Experts of a small language model.
Size: 9 layers, width 192, vocabulary 17764, 57.6M parameters.
Below are experts of layer 2 (counted from 0) of a mixture-of-experts language model. Rows are named router (the router's row for the expert) and show model dimensions 0-191. Each number is 500 + 50 x the weight over its row's rms, rounded and kept within 0 to 999. Numbers have three digits each.
Before each expert's rows: a language model's description of what the expert responds to; "raises" lists some tokens whose logits its average output raises strongly, later layers aside. This comes from a sample of Wikipedia text that the model never trained on.

# expert 39
What it handles: Names of countries, US states and nationalities or institutions after of or the, such as Japan, China, Ohio, Chinese, Congress.
raises: ",", "'", ".", ":", "\n", ";"
router:455512424505345434468452518529483484529573476484479468588490489532576429570544501423613468445479465479453484460538534455487586487548444473444495451497612458512435387519546486491433534648582511442504517522561398464487500390522399454496448448475476530462523585511500458469485437450501533548453456542501534471493465487546441488464423492444513498497546498536525509560441527455465509448546453477481465450430459518464556513561472489515570520475471521416482574506463501382520519543531551476479471449489523542627495536405601568524480470573608485522564476522387467482433495447537462505

# expert 30
What it handles: Pieces completing words after a short stem, like -ent, -ot, -ient, -ency, plus common nouns country, world, business, bank.
raises: ",", ")", ".", " in", ":", " of"
router:584540525454463460476562494481481516592479481485488509538455525492481489481430483559497496514571404563463414454421519501491553375479540601575501416531513462492457416500493583515492444438519594487539429454620438488463557463498491538452424549502462560573528473542403580501583574457524479620474511464471461552444536588399483521570417517512418480460364548500476487591503519530512476567447467562488498528446500575506504487558632583502542502461446468484487524456466491513608478523551564499489534509502437479512372498480507476486489460471496497542446520558517509529500551414409520504

# expert 35
What it handles: Syllables inside romanized Japanese personal and place names, such as Nak-ak-ura, Mas-ach-ika, Sat-oshi, plus some digits in tables.
raises: ",", " |", "."
router:510553551467533496513518496452493542513494588458533476493561545469537556493538502510499551493526514515498556486510528563522451493511439400648512582581543464509558533499517478378479566582567487480389465541477421492460571476428386517500449480453559472541511583501463564421409553504537483482584570514497526427479468489476459576457509481458474485478463453486565530577562497391402451591544435441452431468471478421498571521524482532514507541499489406530478593497441595557475426473558447485444557487415477468472462506480587479566458545485552500493527446499423595449506574620454525528

# expert 8
What it handles: Medal and event words in athletics or swimming results tables, such as medal, Bronze, individual medley, long jump, plus newlines and digits.
raises: ".", " |", ";", " and", " in", ")"
router:529440466539460500550567539554550458467451468523493441448402479432554506526510431404562500552524536617419580516438514482535445556461476510516469496473466513430507551566457470498470511417490545523436502502469420549526457474370521508575555434618450504452509498532494471525570554477454528534459502490449502441439566486559489526493486537550444601488541510451549547433489499556486499501395500454600351413596578537544428497547545574476486451459472560452573492497519498473524534400442531557504422513558487571484469575468417473395517475493388457488488456575493559529496457502463542507

# expert 24
What it handles: Opening pieces of Latinate verbs and their derivatives, such as ob-sessive, mis-guided, res-tructuring, ins-, inter-, trans-, usually after to, the, was.
raises: "r", "i", "it", "l", "o", "in"
router:459512484479532535481502606511514438551600496508493513440547488524461543551500548536397467549541501475516521559524488490532591522550601523538487470546489508414489495504515601480499395469520456460581510560526563483516473461507457495378442523450460450488456477442492501569533453545485604455530489491570450532552408511416568438571393511542493442482457543533601451474444527533456497536556439551502597528453443518552550473454519525513524571522472467543488573438536504509484532493439492463552500478496458444627502434468459527416525484484468572373469611437557464484550412422535509343

# expert 19
What it handles: Last digit of years and numbers in dates, tables and election results, as in 201-2, 190-6; also some common surnames like Kennedy.
raises: ".", ",", " and", " to", " at", ":"
router:527459441511365372448478534584483526517484476574424546497505524516534402536516506443596461417507466455457463528503501447458620442498459460452478480480551499484411446512517492505460567620533522471511555521515352470442494392445469454479374415468511458434513480548555442452474471430518535506512492547494583471457480504553412472472461439483527491524576445508521487513447568458444510453534483482477464402418417497479564517546462539431569516486505494463469563539450554408503526500568535503519491407463497481581497557396491564491498453551616493516571494568425494481453549478505476495

# expert 27
What it handles: Fragments of Italian, Spanish and Portuguese names and words, like Cas-ale, Campeon-ato, Mar-azz-ani, often in boxing or sports tables.
raises: ",", ".", " |", ")", " and", "-"
router:503519549506504463431559563404496597447468553495558474564483561526555538474458424472497569533538474583431407478380501486439432409437476524601514497536470438481501524465495482579470539477561475490420516510500522491500592522499613474524585600532497523478511390530474500524449507473450450462525548444422482524555471520553420553535593504515453544505527510442414535587477481488436480568473416477501455422505530497497462544410584534519528407441461516527462406532466507600603435510590477493419573609507481509449453430530511512584498449485566510458489528559472491540509502529439551544

# expert 4
What it handles: Sports-career words in athlete bios and game tables, such as start, runs, tackles, overtime, NCAA, plus score digits and dashes.
raises: ":", " in", ".", ",", " and", " ("
router:499399439472444494588480550583550494545532466492531429474499468470471587500415502460579599566464459598494527493511476453548466512526589441527512446435442571524537600516528480483478563445430567441468531449418494483539496569564518534541538497556500522429535496464460566532523604424511455413507533481556551423483526469548513473610508549575434527511557463534466473500547478508547498506423523522536527601540529476532420513516479474465515575558618621461470588467493503478427505472528529457532528532534540456532594482574477534425497490476431462405568448546533585456411616483470493496

# expert 36
What it handles: Words in descriptions of buildings and places, such as located, built, designed, brick, roof, arch-itraves, plus paragraph newlines.
raises: " in", ",", "\n", ".", " on", ":"
router:498551412538603518361482370480473481446503488496478545517443468454541440506498501452518429426451545553544487528549460439487505616449407523507499425464507537386492561469424405534537478605456470479514437497487477476502500501565575532534512528435510535531404537505520508477568491519452519565440437545522521585440507497479463470546484524523442432492423429618550400497457444562459408429460520448514542487511502442518435509472538451454501493470536445458502438468559444534561543557484520467587535536499457586408427510531507500442513529453512511552437563445502452599408446523483453409

# expert 1
What it handles: Pipe separators and digits inside sports and election tables, plus word endings in computing and technical names, such as Algorithms, Users, Systems.
raises: ":", ",", ";", ")", "."
router:597448548466579515508497472448531558575377475496488518532422546546442427472467545496493443502451574498508541376475513525425501529567437471525473418610497586543467496609459504393525487617508451551533475510515436608522492503556446483471518523421477571543428462488520501504511493484551519538462581559504462470468532481511501529449425499422512430482516549546500511536487466520474520490542528558425506500630477568554506510527474502566539581469484503506476496524474560517470523594551507554422498416449605503566414562391499572529507477536569511550586510459508371469489578577495443476

# expert 3
What it handles: Closing pieces of multi-token English words, mostly verb and adjective endings, such as tr-aced, comfort-able, Miscell-aneous.
raises: " in", ",", ".", " for", " as", " with"
router:486535496511542519461627525496456556595549547486482482459587516499523433474447444534530490510533500484479471606471462562469453448494468476662572437511506448518517574479541422489612558525555435441492360489455510381541502483593532554390425565491510505539584507508493481484490555519494570511480505523541456514464506535504480601446427483589477461488458575581384460545529531490448551556451529539583397517428466454462484505497519569567498540551450406498476461486560401493592466513560566506460546518454469477430503467482515504536507563536515575511443464444476475471494543502475523409

# expert 14
What it handles: Inner and final word pieces like -ar-, -ators, -s after Men', plus Member, Mr, constituency, champions in political and sports texts.
raises: ",", ".", " |", " in", " and", " ("
router:454502491546504505507586556469493531507429372465515577464451523584440444569471592504485436563513442523447546503435537399437510411460469515464527459432457445537474501618488402544472525561526593520406473508455469493512601413544542452562505385487511662536590509577641554444482499475525491557474513543525555516383539518521482489511522597479451552473499511600461447500507573472492569463536536531478508528484379509541436535491488500482452496529456466457512530509531549490508478521526562504490530440551441520532558554466480518502464452564507503558466537529443465531526390479427527472

# expert 31
What it handles: Pieces of scientific and academic words in biology, anatomy and research contexts, such as test-icle, evolution-ary, -ologist, research, professor.
raises: ",", ".", ":", " and", ")", ";"
router:530575499538520521401538491457531419524491449514496459526582572599493432523571486489522464490554537519626448525533517404522510541537443576477460400474527527439511380502493472558575455432555581473539435501513536598564529548468506458497453480505489513533448559406520503450548593499470455404441434579539500474494492481505407552447483370449482434523498484498499417477582613602425499488568455465517404512463481517545526460575501492510511545520567492491555476516492481461539499433455518488478559491499536483543527455431440516396452424513535541547617548508413472550511427530482478571

# expert 37
What it handles: Field labels and coordinate symbols in infoboxes and data lists, such as Website, Coordinates, Notes, Population, minute marks, and :// in URLs.
raises: "\"", "\",", " in", " of", ","
router:527577557510567555571401391543456542509397501543466537553561541531411529476603589476500545536551568495501528467559490502546539500438544551397539465502468526531415530507507479460418535523426420418487602540478418567478487500442498460556500495486558454535492490470517452474524494400453609547479474548552484503514603429491542531474492399449536419531459435520488550433479474479475506392541463540474520440514566512442540465518512447421469460475484462573537475509593544513513479468361439452521420501523560487417436505555575446480498529516484497486498527464405413503443498417448536543

# expert 16
What it handles: Verbs and prepositions in film, TV and music release prose, especially released after film was, plus Film, Studios, appeared, announced.
raises: " in", " at", ":"
router:418573465467409528494429455545464535501551499485494621538425522534481478584540529583536528527605466472447475422536507548462569465411547531447535500529559449560417521564504497468504548504472525475534533505586370413511439529522503503478494587436528499399561475511518544544557387581508612501487513538454452450526418580427473496506443474492492551477547398533521544507498515470510449574547496510476562445435519423545461547462443571517481461488453439484495485576517394528594607547547503419413452510445493487589521498537570576518508436513459486485570483541471495461473562520550527443

# expert 0
What it handles: Newlines, cells and short words in album or awards track lists, plus capitalized name pieces like Du, Del, Van, Music.
raises: " |", " (", "up"
router:406508497445390463466385376516517579461545412495441549495426543524484477546530572483580458511523489458529532479479543539425613528420448472473516538588618545429501495572482526463463495527483530612488495517523476418418538450406456554436466534467513477453559505526547514528494468478477493500560502525400581518483477475502468423492541530488519531488551397425535551569470586457540407511546547512439581428490482522529532468587378508494508494448473444523499466476513542465552513494587477508490412512442388450545513459482542524565479472563596504529541501587472561455456532411512493490

# expert 18
What it handles: Words in geographic and proper names after a comma or "of", such as Guinea, District, Africa, Creek, Wilson, Victoria.
raises: "-", " (", ";", "'", "–"
router:544473447530362423493491463536476519550481500538486531505475528520573444565476416422532510451518453522494546554498532472459581468440470475427460518501487508539407390553508448484467600623478521496449588539487383491497456458450501525478410441493480495395556494524544450457487449487560528510538520526483524465454424485545453499395486507458500522494544409515536524473374545466510515448559499464440499398484460460518536571527508445490490483495451480450524550551506502456470539518483596509519439472429526568548457542395600576474545419633601459508598488599388504496511497464541526477

# expert 20
What it handles: Mostly of after nouns like instead, end, part, removal, plus possessives his, her, its, their and other function words.
raises: " the", " a", " other", " others"
router:470434435499372400461514511510488469493457498489489525507478414496545431556578494453592428475446506429417474497466533554488549539473458480526450504507524455464370451588505431459497548680490514490545513501541374444498487436500471496483444465472485487502521499568554511487502501472555510505501493487490494431429485551602438536480469493512533459466552395489506556476437561425432506543508486538467446443417412463556520502553417518485514560556493498432446552596557527407457541523614528516529537437460485586594482504413515533415518483557548522493579393549497522446537521516489438436

# expert 23
What it handles: Indentation spaces, line breaks and first tokens at the start of lines in nested lists and tables, plus sentence-initial The, This, ISBN.
raises: "2", "1", "ordin", "3", "ham", "6"
router:401550477505361549563592505548406481450474476508459540538463495467552453480500449366526451461483455469580542486512479470490511538487404479404442508468492500484380424571525599488548508502456526496480566491534479499527502410534436487569414439512566432487531610476501517529586435546461509522513503494543580525522467545582484549416516500461563514526524417497594475416503533448423452431483493491496547543511502426426523485492462433513457446489466528448580532522537468475588419533537457540535441517471556511566476572500518501489494402532514465540600515588413491551531408419579523509

# expert 11
What it handles: Common abstract nouns right after the, his or this, usually followed by of, such as role, administration, season, relationship.
raises: " of", ":", ",", " in", ")", ";"
router:545587554579420520424481457491459421593581472507470487560523460446521556419513581545522382462494460425510506482572465533536517484550552513550455562478571555478474488552528564480429518463538446513473529416486502486550459539553503454455463481406554455525403457402516502572475536509567516515432519516465452389559439527533535480430417419465547450522526591562508457471547531451545588557481570528482544527481499527523462446528358464518488459541487502512494525524441479429543567471447387437459480460471553473509456555428508527472519433453562592520467569500492547428615480468556505413

# expert 5
What it handles: Word endings completing a word or place name, such as ag-round, Hatties-burg, greyh-ound, and the line break after == headings, plus Win/Loss columns.
raises: ".", ",", " and", "-", " |", ":"
router:529548456533466505439504608522468509547520570480535401514539544527520478621566517369437547431488426581566499587449515509474511497468482427514546412521443480546593477471546519503487531447506519454499495463363514571514462550476478394449463488511464570514571589499470506480546511484424495465532468529547599463463530426529375507501457412438423455510468518526539471544445518530522497513462449514501441385383502564497555464446467509466528466458519513432489470415484498482584524481448498453509526426347421546556490507492465456443500483490553521582564499497415480549442546458462524565

# expert 28
What it handles: Digits of days, years and scores in sports, election or episode tables, like December 1-0, 1-734, plus newspaper and magazine names.
raises: " |", ".", " are", "1", ",", " is"
router:458483435503430409468500534606482509487479553520497439518502536477487418441472463468585483494505443440454490528474540537527554405428503432441455537534528433562549482581483473485374571534476616427468514499523377442375548459496460494517420461400481415409578458549491430544505430454505538493547498499461557480524575432534434526458529485508484523510555412549519514508392464429475458555461480471493435515497411481492553552521497484471515491419513530466472514526477516437562466491559591484553501423530483490611446491494559576455488470520586508510529474562518567527361503403557527502

# expert 21
What it handles: Commas after places and dates, and first pieces of names or nouns after a or the, such as Wal-, Kir-, palace, small.
raises: " and", ",", ".", " of", "-", "'"
router:505439471529402427462501512602498525541512477499478456522488474518546411566572447429554469444530425524452486528488526432441588467502473480467527510514463518519394406556520457461492572598547539469496548510457379442479451323447452489444422506462485438456543479525482449441483487458571490507465439524497538459478484504563419509448411468480530482489543413525545485508392539424464526461535460540455485493471447515484489485571412516401531453496480466493475544544447589419511523494482508504522452435479470498622445545452542571477505445553658503576556479558432515494449581432529499490

# expert 29
What it handles: The words and, for, or and sentence periods, plus verbs of allowing or preventing, such as enable, prevent, allow, Act, in old statute titles.
raises: ".", " |", ",", ";", " ", " \""
router:543433439479428386483434547559469528556577494519517541494564538535521412539461530430552394470409504454415472500481527502419538478503449491497559508440559553520461444532487470477512494655454528410582460474485438538418497442458486441457516416436509410412612549547549512482515513495502491565524445527516550425508509505527421570430448474499501496483513477482525474539432433494444534474570503480482492481441474552518569489511454477408516502499435434474466600507443538484498453511543583452554499451488599520502442584399556550493527496532632544519562450530461522494367527451542538541